config.yaml
d_shared_expert: 0
moe_layers: [0, 1, 2, 3, 4, 5, 6, 7, 8, 9, 10]
normalize_top_k: true
tie_word_embeddings: false
optimizer: "adamw"
beta1: 0.9
train_tokens: 457800000
max_steps: 6986
Below are experts of layer 7 (counted from 0) of a mixture-of-experts language model. Rows are named router (the router's row for the expert), gate (a neuron's input weights, with its number), up (a neuron's input weights, with its number) and show model dimensions 0-191. Each number is 200 + 30 x the weight over its row's rms, rounded and kept within 0 to 999.
After each expert's rows: a language model's description of what the expert responds to. This comes from a sample of Wikipedia text that the model never trained on.

# expert 40
router,151,264,201,166,205,177,206,193,215,154,224,140,158,213,131,214,196,201,222,220,211,206,212,199,185,219,183,198,199,167,239,173,223,204,216,137,143,237,202,213,196,177,173,234,155,203,220,154,175,204,155,205,197,229,199,207,147,225,218,209,165,218,245,210,216,256,240,190,158,209,205,182,175,195,213,173,178,201,256,244,229,197,251,230,223,203,249,175,145,234,233,229,208,238,171,253,252,179,180,216,187,182,202,144,209,148,226,164,244,217,171,225,207,172,204,194,216,211,233,270,177,242,189,216,219,149,240,195,206,189,180,198,180,170,164,172,184,221,199,201,207,189,200,192,156,172,167,246,281,204,241,234,200,188,194,245,170,187,177,192,183,206,235,240,195,179,225,179,215,134,247,225,162,221,203,278,169,198,159,192,201,235,167,167,198,214,206,191,239,224,163,211
gate7,187,196,185,201,168,194,194,136,209,197,213,236,194,253,226,217,201,161,219,225,230,187,235,226,210,200,174,183,206,255,168,214,196,175,182,171,159,193,267,137,152,203,234,207,210,182,217,144,219,223,122,250,201,202,185,202,175,244,194,220,246,198,154,232,177,167,206,183,218,201,258,218,187,185,235,220,240,241,202,159,178,173,270,271,228,162,262,236,186,180,190,253,190,208,185,194,204,206,170,173,181,211,185,193,204,181,211,260,214,188,251,234,192,190,197,213,172,220,195,247,205,197,174,203,161,175,163,213,200,242,183,234,221,166,226,180,185,192,218,170,133,174,165,186,186,199,222,205,227,225,169,194,260,217,171,196,220,155,229,207,212,251,204,212,156,155,175,128,213,180,181,157,231,268,205,229,159,219,206,138,207,210,227,247,177,223,183,217,208,199,210,155
up7,211,234,196,189,203,126,188,159,149,241,253,222,155,151,149,175,201,229,200,154,210,204,211,128,180,262,219,240,199,214,179,197,178,218,227,222,251,193,208,120,212,179,227,200,216,228,227,236,144,238,230,244,206,180,200,220,158,208,225,175,211,197,187,199,165,205,172,230,177,208,215,197,181,221,164,239,204,241,155,172,181,163,176,194,156,234,226,237,180,215,203,195,222,239,181,197,156,189,157,234,163,219,158,219,201,177,132,190,199,189,215,241,156,230,211,179,202,209,225,203,156,188,140,171,207,250,175,166,160,189,157,245,173,206,251,210,241,229,134,211,197,233,213,192,234,252,257,147,224,178,205,209,232,215,241,228,159,178,167,178,233,223,167,205,229,194,208,206,146,195,208,198,167,186,192,182,196,228,218,195,245,234,189,180,202,204,243,191,227,195,178,206
Personal names and surname pieces

# expert 63
router,222,197,189,165,201,185,148,196,187,232,208,231,164,170,246,127,176,184,184,165,245,194,207,182,273,180,210,168,191,221,163,194,177,243,180,169,116,200,214,262,151,164,144,200,237,168,177,226,245,225,238,227,165,210,222,235,189,177,209,203,179,222,211,173,158,168,213,218,187,226,218,240,186,214,230,199,219,227,180,198,216,163,193,236,233,224,184,202,198,198,177,181,187,216,226,241,173,195,169,178,230,202,170,211,178,206,162,180,217,212,199,205,201,225,191,273,258,201,238,191,175,160,160,227,178,135,227,183,203,212,218,190,140,233,214,217,206,156,228,179,212,228,248,212,277,207,238,224,232,198,232,225,173,179,247,169,236,219,142,223,220,166,195,202,169,160,239,272,230,205,223,211,190,178,227,231,201,244,204,150,179,193,177,154,214,137,193,239,180,200,199,206
gate3,219,194,160,275,202,205,149,153,236,180,217,133,169,231,177,142,231,217,223,221,226,211,187,162,216,213,157,186,210,158,219,193,198,229,137,222,231,217,156,158,208,211,209,190,227,214,220,162,219,189,157,193,188,211,171,232,215,225,235,227,201,167,219,210,135,222,202,210,195,244,198,196,196,205,185,185,129,244,201,214,168,153,241,226,185,198,232,179,219,191,280,261,210,202,189,159,192,177,184,217,178,220,229,238,206,183,214,181,218,210,229,182,228,215,190,174,144,260,203,212,239,218,180,174,216,203,223,184,165,191,211,225,165,193,211,194,211,204,230,172,177,223,225,204,167,204,184,214,160,194,218,185,210,161,176,229,206,183,217,214,155,205,241,175,191,224,232,198,173,142,223,172,199,159,235,236,210,225,170,216,234,334,247,212,215,186,240,224,220,243,136,185
up3,152,218,259,196,215,157,204,132,226,218,202,185,213,208,194,210,237,172,211,244,208,205,229,208,168,228,182,203,241,215,174,242,234,226,155,245,200,225,202,186,231,175,202,166,225,136,181,169,240,203,172,193,185,176,189,208,253,194,242,201,191,169,159,207,172,175,164,161,214,228,173,185,226,179,202,202,227,237,249,143,232,181,209,223,200,224,228,199,171,216,231,249,199,200,182,182,234,189,233,160,221,222,213,201,229,175,224,237,224,246,210,233,162,200,208,171,193,220,221,171,241,206,222,193,195,172,184,163,171,183,171,230,145,166,193,247,192,189,135,168,161,166,207,245,252,268,202,241,257,233,170,172,198,199,225,206,225,243,216,238,171,262,201,180,245,184,268,163,207,188,204,219,206,217,282,205,214,260,189,178,169,260,227,189,210,227,167,188,159,185,178,166
Inner consonant clusters

# expert 4
router,193,250,232,184,164,228,101,167,233,230,203,170,213,201,139,194,244,233,220,218,209,187,178,209,227,158,163,244,242,178,214,174,203,215,207,181,219,218,163,209,231,187,237,207,208,200,251,234,187,232,163,166,171,210,198,167,176,159,222,210,182,189,206,181,198,223,217,244,219,217,158,208,206,200,253,208,224,212,249,195,195,197,146,213,233,192,265,216,176,233,229,191,217,215,200,218,236,150,166,190,226,251,166,252,165,195,214,142,216,196,197,204,222,231,224,154,176,183,189,195,232,193,194,232,264,171,223,193,206,240,225,193,221,215,220,207,222,204,171,182,211,246,235,184,238,242,229,177,217,191,145,212,241,190,221,198,199,248,162,162,214,208,143,234,189,242,226,156,158,211,283,209,177,201,220,171,170,164,147,188,167,174,158,184,264,171,183,245,190,249,223,214
gate1,207,251,209,185,252,148,195,205,158,160,250,215,221,191,174,197,213,234,227,204,192,191,95,221,205,199,193,213,184,200,221,171,199,176,198,190,184,209,195,181,227,190,192,242,179,247,217,218,139,187,165,184,250,178,210,209,213,212,197,233,168,239,172,201,215,194,182,203,145,238,227,208,167,219,198,177,183,247,217,229,203,218,226,215,198,211,224,155,158,227,228,171,246,231,160,159,259,185,174,235,165,195,204,129,167,155,244,171,192,181,189,187,182,181,194,169,215,239,221,192,187,227,179,189,196,192,203,194,162,204,248,218,173,210,266,194,181,239,173,209,222,257,216,145,140,187,169,213,140,212,208,159,199,169,200,263,156,185,188,174,182,172,210,169,214,191,218,152,205,182,208,206,196,230,181,168,249,240,199,224,210,144,252,143,240,169,181,265,227,185,144,234
up1,202,264,212,212,162,155,211,196,175,217,206,180,144,221,205,194,195,230,200,210,191,188,117,150,229,201,193,205,193,219,289,203,169,193,211,197,240,231,187,199,196,200,205,256,181,214,187,170,183,221,212,189,240,185,243,240,187,195,198,162,187,165,196,237,213,199,192,170,160,203,225,229,219,191,156,259,152,178,222,210,132,178,203,186,233,185,152,170,136,240,235,236,238,227,185,131,211,185,224,212,173,202,136,237,199,181,220,165,235,161,227,196,218,184,199,231,179,143,203,188,266,136,227,168,196,156,231,186,184,237,214,194,161,225,179,208,192,181,201,181,199,253,147,202,236,267,225,195,157,190,203,226,189,219,184,223,182,193,214,156,184,192,172,186,240,191,171,220,188,231,219,156,232,233,241,182,185,258,225,211,212,183,150,231,223,193,272,192,214,196,184,175
Possessive apostrophes, word endings

# expert 31
router,166,230,220,208,172,167,230,148,202,191,180,186,204,170,195,179,209,238,171,172,164,185,158,252,179,169,238,150,185,193,209,290,244,179,239,226,221,182,189,235,188,172,165,262,219,247,182,189,199,191,215,210,209,159,160,166,130,167,175,190,205,190,227,155,214,239,172,199,235,251,236,222,170,184,205,195,197,155,185,213,219,174,195,183,205,206,192,179,280,223,233,165,214,256,210,197,191,265,223,201,197,157,229,213,183,221,187,215,206,138,186,223,192,227,175,169,207,215,147,238,176,218,198,165,218,188,205,159,206,162,222,190,142,216,195,147,215,212,230,185,209,215,230,184,166,227,203,189,226,162,166,208,244,184,202,207,143,162,215,207,191,240,260,185,207,220,183,207,260,225,160,202,195,184,210,230,202,213,230,224,192,162,179,141,241,260,153,179,233,132,213,196
gate1,215,244,165,154,152,254,182,244,254,185,236,211,199,228,196,193,220,209,155,235,218,241,198,206,207,207,165,185,192,248,209,210,170,185,266,287,217,184,185,226,157,155,197,171,196,182,163,188,179,190,128,225,142,236,162,228,215,202,212,194,228,212,182,180,103,209,207,194,228,160,237,179,198,249,182,160,258,199,196,215,197,226,189,224,193,234,181,201,228,224,201,238,195,231,236,170,190,199,175,228,216,216,180,191,194,218,167,187,206,179,208,185,231,217,252,263,199,222,171,203,260,220,221,160,202,231,182,222,214,162,195,206,179,190,168,222,197,120,202,149,188,172,219,203,235,172,176,291,204,198,208,229,184,241,208,184,216,231,226,244,176,167,179,153,249,175,219,190,204,149,164,229,205,199,234,182,209,214,218,196,207,219,194,218,205,194,236,202,202,249,256,230
up1,161,189,212,147,174,177,249,206,206,195,236,219,202,192,200,240,181,239,202,213,233,204,211,191,163,177,226,159,221,189,209,196,194,209,207,198,174,208,210,195,200,220,196,189,221,185,173,186,282,211,221,154,172,217,159,245,206,224,224,265,177,190,212,206,266,215,160,140,178,171,237,195,166,229,252,149,236,220,212,212,201,251,184,181,201,298,151,191,141,162,192,207,222,174,216,221,258,229,198,169,230,222,233,215,211,158,227,187,196,224,161,194,198,219,243,215,236,150,267,176,204,177,222,210,205,227,239,160,208,206,211,213,215,126,177,212,217,101,202,224,185,165,150,183,198,201,216,207,201,218,253,250,184,197,204,198,174,236,154,246,215,212,216,259,189,249,169,168,218,174,208,215,176,196,228,227,225,163,236,170,209,236,222,200,210,225,156,180,217,197,219,201
Hyphens and punctuation

# expert 60
router,200,202,224,158,249,174,124,207,217,242,192,243,262,202,243,194,173,243,206,182,263,214,199,222,240,192,188,209,172,186,237,198,213,222,203,206,172,218,186,233,199,169,219,222,184,191,273,262,234,177,187,188,160,220,187,172,198,211,162,171,173,137,153,202,210,187,203,190,224,219,202,203,185,193,233,211,206,205,239,198,205,196,170,194,231,213,184,166,182,246,169,199,177,203,210,174,192,134,206,211,229,239,179,231,173,237,200,195,217,230,226,176,166,185,237,179,218,153,210,144,233,155,199,216,194,177,190,220,224,166,229,141,206,230,226,248,160,199,199,175,188,162,207,175,219,246,249,248,208,226,166,245,202,182,219,152,271,203,195,221,168,151,135,159,185,179,222,213,183,274,214,220,253,208,202,153,202,194,193,253,178,125,168,201,160,171,206,212,196,249,234,198
gate1,145,196,208,214,171,252,242,217,219,238,183,174,229,157,162,261,187,219,206,164,169,229,173,162,185,176,180,225,158,214,206,181,191,142,232,220,240,162,186,169,269,230,261,167,248,185,185,230,151,185,197,184,169,139,197,138,187,233,200,217,215,203,217,191,218,141,210,232,223,223,208,175,247,204,204,222,230,177,204,163,194,228,177,165,171,202,200,211,244,205,168,164,169,131,243,238,228,229,220,227,188,236,242,204,175,229,206,154,173,224,210,236,203,195,172,170,182,209,302,171,147,182,200,166,231,214,181,194,158,182,206,228,214,186,254,202,166,203,221,177,151,249,129,189,216,166,201,234,191,212,194,190,207,166,183,181,235,196,219,212,221,187,193,178,150,163,198,214,191,187,156,199,233,162,193,156,194,194,215,169,192,222,209,156,184,139,203,192,211,175,212,213
up1,168,229,181,204,233,161,154,207,247,176,225,228,114,134,192,180,233,237,201,265,164,209,154,177,235,187,200,143,212,159,259,198,202,199,203,243,192,180,171,213,245,187,224,184,183,203,202,187,225,237,155,145,203,201,173,237,240,158,172,261,184,226,155,270,159,220,190,194,200,215,210,194,197,168,227,165,237,175,233,242,159,191,250,202,206,253,210,177,155,190,218,195,178,216,197,193,197,231,210,199,177,236,193,190,180,158,181,196,186,227,204,150,185,178,184,191,211,175,181,210,265,220,181,219,221,166,216,195,186,202,235,179,197,149,152,166,155,190,203,208,204,220,251,171,200,237,193,282,196,192,206,197,253,151,168,170,185,189,206,209,177,232,250,237,205,257,248,154,231,222,189,262,203,219,247,199,185,222,199,194,217,174,197,188,184,181,246,214,214,218,175,188
Consonant pieces in names